Below are experts of layer 3 (counted from 0) of a mixture-of-experts language model. Rows are named gate (a neuron's input weights, with its number), up (a neuron's input weights, with its number), down (a neuron's output weights, with its number) and show model dimensions 0-63. Each number is 128 + 24 x the weight over its row's rms, rounded and kept within 0 to 255. Numbers have three digits each.
Before each expert's rows: "comes after" lists some tokens at least twice as common just before its tokens as in all text; "raises" lists some tokens whose logits its average output raises strongly, later layers aside. This comes from a sample of Wikipedia text that the model never trained on. Tokens count by the router's weight.

# expert 15
comes after: ".", "\n", ":", ").", ".\"", "\"."
raises: "vious", "ther", " these", "se"
gate0:101097160155117102124123140127128154124107079118101122122131138076147138120101059162102092114115108129131155105128121143104139128109167112143120113141116086128145131089121185121094117148149094
up0:154124092166149120146116106087142088111167105152166122081098123130115094126151151136109130131119091114101127136133160118120129094130104079131142129163135134135133138176117095068127126103119113
down0:133114134140116147146112112082114097122158143098162083135097137159149119137135162127138135131129094081119112100132154151073097144101125132152163159087086108113098139119091097147143107142104066
gate1:133112119110144129139118126117113122157144139124128145125170105163118113099112120111150126131123130142156138188112135121140162124143121119067120147117122138153160098163166125126185143109136129
up1:110101096160123141127142133122115197116121104099085149132131123107137137122112124119120137188126166149103146106148132124087144095106134111107125131150116139088092123130158164112107163112143121
down1:143154126097131168073122132093143156112099157125111144180115097091117100123141095112142099162128172120181158118112111119145155152120124141122138181122145088120147097091085148156081127133136125
gate2:160114103131104140147139180137167126106128140157101143131128126105153135120120163126108133153131127112097122115123159121115099090070182061107114168144121133135127118098101125098133133137178155
up2:139122140142129125143114158153128147130146122141076120139087142091196160105090150116099122115136146128130132131112110109110098137132110139160116086159132133110125102143146135141181129165138122
down2:131103117137106101124153163196100120176140168155102133123119145097185160143123143072125136094132163095127103093148178150155127154114121141136142150148119126131122077149088140106101142139128125
gate3:087133122120119132122122130132109126151169106110139118130112130156103145138138116119113184069085123165179152120146135117161109168116086167119104156118185153117094125173133158173086137131125180
up3:111119129107143106129120160159108119151159120162139101122132168178111091134124110103082133093110108159121150142122143129163111164105124110081112176103114126146095118117147151155063128112133125
down3:090128122097139118119103134111107117096126137128113125109118118093151119154133082119102189136103140145109121142123160099129151133119139140120106084153151087140127145113136117113142114131127086
gate4:139138127148096122112182154131156151096181164159131162128137136158132156116132139176133134145142119122153104144166166128171134122104107091148137113116107098107139122140110151106120103105125137
up4:116125128147109133144150131125088154169168152173143132100106110101114163099099138156135074147158129085153119090126111132093127132118123152132127148102128125136141138108133108143143135142148126
down4:107106172097118139118105153127121091147102111134122116116134126117111114175113144107109144151118150160140090100120110126105108140107111116126188088171107113134128120130127097162167159150143115
gate5:113096103143129117136088110143147122151164130144156131107108133146150107094162150123144143104107165133127131142145158087140123148142197112159166119154114119106156123136107117095150094112114097
up5:078116130159172143093184117106104112137105112115117157156147144123137157126107133122141082168148090083132089066128093146133141118130080148095075129102123113103140122128116093141142123164109144
down5:158133118091152134165097122114152145114109123112112148073100112077087118114131099130109158148085165150092117117106098110129116144108124095122136142133138162183080120133124131120141127123183108
gate6:044125095112158102147122112094171122149156127123118162091121118113178164095078139140126163135116111126122115123146120152134134121133126094153103172162137098152077127113152131121114162134132126
up6:087134147124083115137130141125126093131106086153122160138111157123145119105117113153130144123136110148124137174090164117142132133097129104108108148122156159137133105149099109129097144117143142
down6:146118143110129094102140144153110110120183144111111154152142141110122123125154104087116159121105151106163113093128121116131151157139160151131131139130148108119133115097143182112128105101128092
gate7:135138157082165105122149146105149106162145105117133102125105140163122149127104114123107131083067104131103128098118113128139145153081120145164116161184132121126095121167128109167115132160113130
up7:137115171105140127111142135133135088154150097099132099137121170155142088123110132101106161107110106179123161132101142104138118191118120186126156182151149112120083092131136113167131139109112134
down7:087147119129139130083114100093110160099129144104123119139153140113146151134155118091111185131134158132120100137102133114145118121140135127130145136151149093114111105096134119095177099147148081
gate8:148141108147094121117091157138132152141150090124089114140125132167130130146091127135079121107133162171104092139112155109106132079091147153100113114183150145123150100130138118115101145121164121
up8:103134109136163106139137143107098182123147114055141109075177139090163124111082099167119103123130129137082142128144115131126117127152117105102166146142115118131076135070093102133135056117138140
down8:135102110091135126112126133134157113124111139107142125176166142127087110073136115147147115154117116154153159072113108121146124074127157082172150114128137122174155128103130129139152111148127123
gate9:182115125121132098149106165103117110136110074145112122137138170174168088112165124142149117092122134133121110139086157142139160132102126127162064139124111154133107119142110139100109136083126109
up9:143156104117140102096125156150112150138106140180129139165101143135112131129158150153149141077125106148142086127117146110117148096098108124141102155153141126134139094144139131107091101111114113
down9:105166137103134117138166130094123117096120155106136120114133116090155149127144128135100137165139116112133121098140155114124122095134130167111151127096184111162132137114143154121103103129074131
gate10:100147148157153111132134134121147097111123108084134079136144160153148148084123130107114123096088109166129110124104131113149141157113104188114119149136065128110113171117113169110101135133114107
up10:166120110099136153111133168065120140129124059137146137132148129132139141160137077133133129101105118094138104086114150090127166097112134126188141111152082144184110146146130119136144133119124112
down10:100133175125115132181117147133140154075118135080125103112117100108133158125162150115086143153091135158128137127134133083134142135148145114122091149108150161129108153091115132118080159094153138
gate11:160143148114198114095182144127093136137092135095154090162148156105166122148102104141086114142116132153106127125151142117140118136086131095116116115119093134132152160098133133095150092120142097
up11:131126137127103129130128141125125141128104107141143109105110112152120157109113114159103110130100103134107084120141064135130142108137101153156118100125121133143160129137148098156132167143071129
down11:107087127108105099185134120135119142137135147124133162113101102129152145162099164161144139142116100153122105139146118111101125124101140108128125107123104127121139189122092093148107151117137174
gate12:128118130135108117136148148127088155149143117089115141140150104145131153130139138121136135170116161136088157121170117135136135075140149127112175132103140159098120133145133127093131145177152116
up12:141121117137129139158132142127125104116117172133134116087121120104120136125110104139134126109099080104108104131102088154115139118121101100174109086156123129145135142146116090140122155102076115
down12:101133134125111098152154125167077130133165102146131128106148125104162156149136130139125126107123096128112150131139164110164107112093114154126108113151136147134130120138126106104139077130124167
gate13:101114116124113071109080123170123151116134121085132152116098136108157119097156117131141136146141121108178105107106143112113158160116093168161129128116157109117123136144146147104180155117116137
up13:136133124130120109139093121126114146113132088061129178105129123106138113131128133123154166150124099114129119138102141138109107129124072208182142110109151146118137087173146101105162124126094124
down13:135119111133147083171171153106126101095097155130133130096136167132134161141096166143127098131131135109176100123147140125147140145126136151111121107155130114070146150121083148113117133124074135
gate14:138118135134181115119138114143172139126164163135135159122107140112109162116135138152129149027114110147124137156121139100134189161122105180136140115108135164107103109144109102138124139113065136
up14:160133102088173146088136093137114113132090141131141109094115133113113111131161143109114141126132127159144068148138140130190128104118128178169114161148155161108136089103181126115178158072154113
down14:124139127115154140175095102173155099101145141135114113135089107115136138096086143117110107120156123113106107132068135118119148132149147095093145130129113128110126128132170121095162102109118127
gate15:117091105154167092151112078132107173144105085126134127078091102156126109100123134167096103098124063094094093103135146119113130098131121160171095135158138091155143127090138149103143158122113098
up15:088157159096110166100153152100138150142169149113126122154106137119090137140149134113119108113156165117119135123135116137132125130178150116106120122077071139107068147126172074163143169115152142
down15:121181146149139149096120178104156138129116104166120124093096136098143147128127130110125117127123105217088102152106120105148117080126118108140116131149165173116115116116159132111090149141133149
gate16:141143053146101127158120098121150166128126129149135108093109130107147134122155100139131128072117085089098078111104132134099133135145102083143101155129108098135127108147143108137111103136122153
up16:161118109157163150132167120156080124118149128168161124146096135113137096125154137131129086090149151157117139166119109123127096092121150090172123115132088131142138138122146163086134116082138124
down16:098111126100136115128133062129094121131167164134116143149154155138116148137134141087117162134133133126116143131128162127159141152131167103114133142125143099166126118154155126137168107146157122
gate17:122134116133101118099148149144141081154134119101120143150126109139122103123134131124100194093075159127064112141127113135150117132131170156139146118123124144147148088188092089167089177123090119
up17:152097167144139117119159119143161154157091123116111142131146162146135091089129128115084150110095094095093123141117096117186125134166148148174135103154131134120151101197126104133091163149104151
down17:098124160115127149115117138090150114126110115090137138114091099100151143137134143130155125156087141164102095125123074151113157110090116152147150156163101091105103157114115118104115159132153140
gate18:119162144115134101107084116092154114143129160119162115132085146094151116070102168144077127150128157153115115089073118134082129142151163135119142158139112073168168132132102158121131099160110141
up18:128128111120039139138109154092136120123130111150137161102087141164147137151097147142176114110093107126144108120120099118134149142101114137173162097134140109100111152178169116131145160104133122
down18:131090147137155157134083149118146122123124128134173151142149135136109134129136151151137178162125114166138094078155107125133110088114129088142123104173143124098107156097152111108134121082184107
gate19:110110099126129138086110134142085134136158139130158079077115125097080169108154124134152148159113139145143082141165133163171139130105137137094140112160140123123151132118141131139099147141113131
up19:111127109133091171133122196096155186130135122159142146157142133086105142155159128117106109130137154115116117133133132142085115116114123174160144131125145165142100151096157084146143106090092128
down19:114087109141125130111129105155143099090137106117170139163098102155104105135140124122120160093135107134129135151118149121104129167111146112123139120115126148146134152116128124132159107082104149
gate20:146101109104160123113143140084159122128118116151137105137144117135095118129125062129119094137152125144114128085164116150097131139099172119112145141122075177131149167127139152106123050136138073
up20:159107112148128099146108156135117127160163106179126081132095159175110079131146137126112096125147136135141138098117094062087156133138102119143148135137107100153095129127159139113177153165150127
down20:132149132131102130126139157179160127177117075135152096120129138135097151132120141144125105140141149140118085163156079111134140134144082153124141165150114139149134108119075132134103171107122166
gate21:127142100131128098124084120167119116130179126142134130098098125125091101120138123130135164130102165155134146114095148100138133106139111133164121143132127177113088147134139131149113111149164164
up21:086140138165119157160162147088106141103126128141112139128122137120130134146100150131169099126124112128096118148138136154119123108150146096099152104078156108113162129112121120093124107131073101
down21:154098172140144175142114108170121096154136109124141111170115133144130096121117125110153073106154103132158124110136099141135153118119065137121128110142095139159160129157113153140109126140135162
gate22:146109164176105117121115121136116064158138150112147170099085146121135109080112139145155124107112137142100105114120109120156151135123154153126104117165165130133117089154137116164156151091131139
up22:118079129123123128127115115129079066152129135125147149127106113132154115087103134122148123104138109138082125137155125105134135138112164181174091132143161151149113105144095114123156098108127159
down22:125134125113108116141124132143161130121099125109120139084133110123105156093158109134128106138125099097115121142120085154116135131166145141115122163085161139113123127123096142123151149174116128
gate23:167158138108113106126151158121139098143162107105113102116104127158134120141145054164109163146084145132151116126147097063117126118098116100116106127149113140163104106110121107175142149152155175
up23:095183173127092134137115102110127151168124130149107139145106131138121096119163145136108098127152150101124116127163156119128132103107183106105113130111111091164189140086138131126084107136183131
down23:144136131125110073144147164101113120181114150133106161145083149150132129112104088183154116117149136129140202137091148140085126143117159140153134075128133121120161068124120088175104125129120117
gate24:145087139119099128130134121134153107111143136137137107121115099106132101094091126121140134112137144171110109154128085116122130154095094133125095152146125124127132116156099161118144156143121128
up24:108148137122108152134154154116115104146167136118138088081133105158138122086112134137163152127096156140147136160113121104101167117151146109105121139090116146124093154135143140136106140135141110
down24:117129153104114155151131132106163140171130141146115103128135117134142129099119120116135148162129179132119121138138100118179142143148104089123143127142156104125121156101159137142142121143181077
gate25:178117176112137127099096106089141095153145117146143118115138104178164112108118126143112092138143128156134150109114162131150134113103125115121123140122129151145115116148217135130168132109154127
up25:151153174122120129137143109091131148138127079121148099113109134147130061103103101152164081115145122134129152116141118135145139186144095145161122113098113158184112118161131150143152102125146125
down25:134120187145128150152145147139102143133118140152117137130147151113116150124123163180122108138133126126128138143116154126114117174103096104114155146116154130129109113137116109102132144155132119
gate26:171116132123071123110160152114176131146146156140133150107127165174104127099108162142108131076071107122138151114130121128132154127111142131170108160149114127143133144126136102152206138155114133
up26:174118105155125126153111099081129108127107090145139110157199097099161139123109088125133058166150119136122123087077117137144111075132119120118138139112138121096123150147130147073113132109121102
down26:141069135161113089143154130119153145186135110087130106146179165170154158158084120136102122087144122164119120144105135130112106104117112120103079129128092139108154092145117135131106103099146118
gate27:173123112124118124120116143104155081091103130146103138123146144142164158125171118088134131151108098149119127105146138163114177127112110109156136161122120123116122121109134141164159149144095096
up27:116095103161122121116067096125117118105103113112120161137157130110106071121082117120127102118108080094137144157139137165133169127158161142154106104127144140121172130156124138121146139082159146
down27:122143131124129089121114097124118150166125153124147171134119130116102128084116084127173134106116131169094092155110100156143158132139145108132137119142119107141174139165125117100163116119144099
gate28:128132146138158115123125098150108115128125138130133158108168089109117104110134135155099172100135116147123138153130160133164170114115145127120150112111115167134181132089122133115116124149137127
up28:170124140153117109126128111107113110134079149066097098159131140144147108121137155116080165132110101150110154141094125124143148116099158150161098125124142130141115129131163179116133159101129108
down28:127132122165106098109152091144168116139140128119094103105123116148097111144135106075132069082086095113165163163148139128106106147144157151154126141093148099083165119115131093139132127145094148
gate29:117078085136150112132150135142107102118176142155129137109128126131134149148060157125151119087109110131160128137134091153162160110139146153127116106153157121105127141128151122098113163109082092
up29:153142108105190144160174153109121127138121148146122128157119064137085158107163145131159116159123113136132066065120094111125154132109133165112115111135124104156150166088129165134124131134156128
down29:116107144099126115108154129119105130116152159113113139131113106127091121174115183155108108162136083124141108122121148111136096132107106163133136113114118140170157113149100140176134140154137114
gate30:117162103111113148063135142144117136104144144108153128131097129128139161110155077147116147135119143117119138167142117100158124122127165110076132087137154124126147148139107110085074140147094138
up30:147098120155167109163165137075138159120102134119122166165129099130122139121148142164132065107168091092105068134148114126100157141113131165143139157116097171172110134094128132136168140137122126
down30:109106128132120128148123097137172126150146111123134119128127098145139128115112119126101143161117155126120106105139143100142137145112115147139134158127116180097131123125131167168128105152149078
gate31:099152120121141133107124106109142124144089124099096103096180161168100123097132138132107132146107139162142120121129109114147112148143112140112093153082113103151146129132151138136140123165147164
up31:101118089102134140100102117158108073141122159118128151093126126139155126109120105117167154127171146160129148185157145152123112160139136123123109139145174128096133095195131139148126081104118114
down31:130137126101158134125121130128123143106144143115167144102168104106140144113099102161108147140141092134108127125117110150091161111153169125085127129126093141133140169128129168124149192098189170
gate32:129120135095161145088136168138115104135094156126157143116108152133110135095118053132114159148105154071127151117121133132111112141136128110124091105147137149163147099159103142130111154117118099
up32:123116141143094139144159153084161152074175128129085166131138104114116163147100183100136108128161135135102113105128106130121147144155126140171159138169120133077103152124155106129118146131138153
down32:157090145119088122160202152129134107148139118156117129124174139163116101159124117121135129103135131124174134115132142131154105109136121141163156108093098147145117142129118121133116135084115113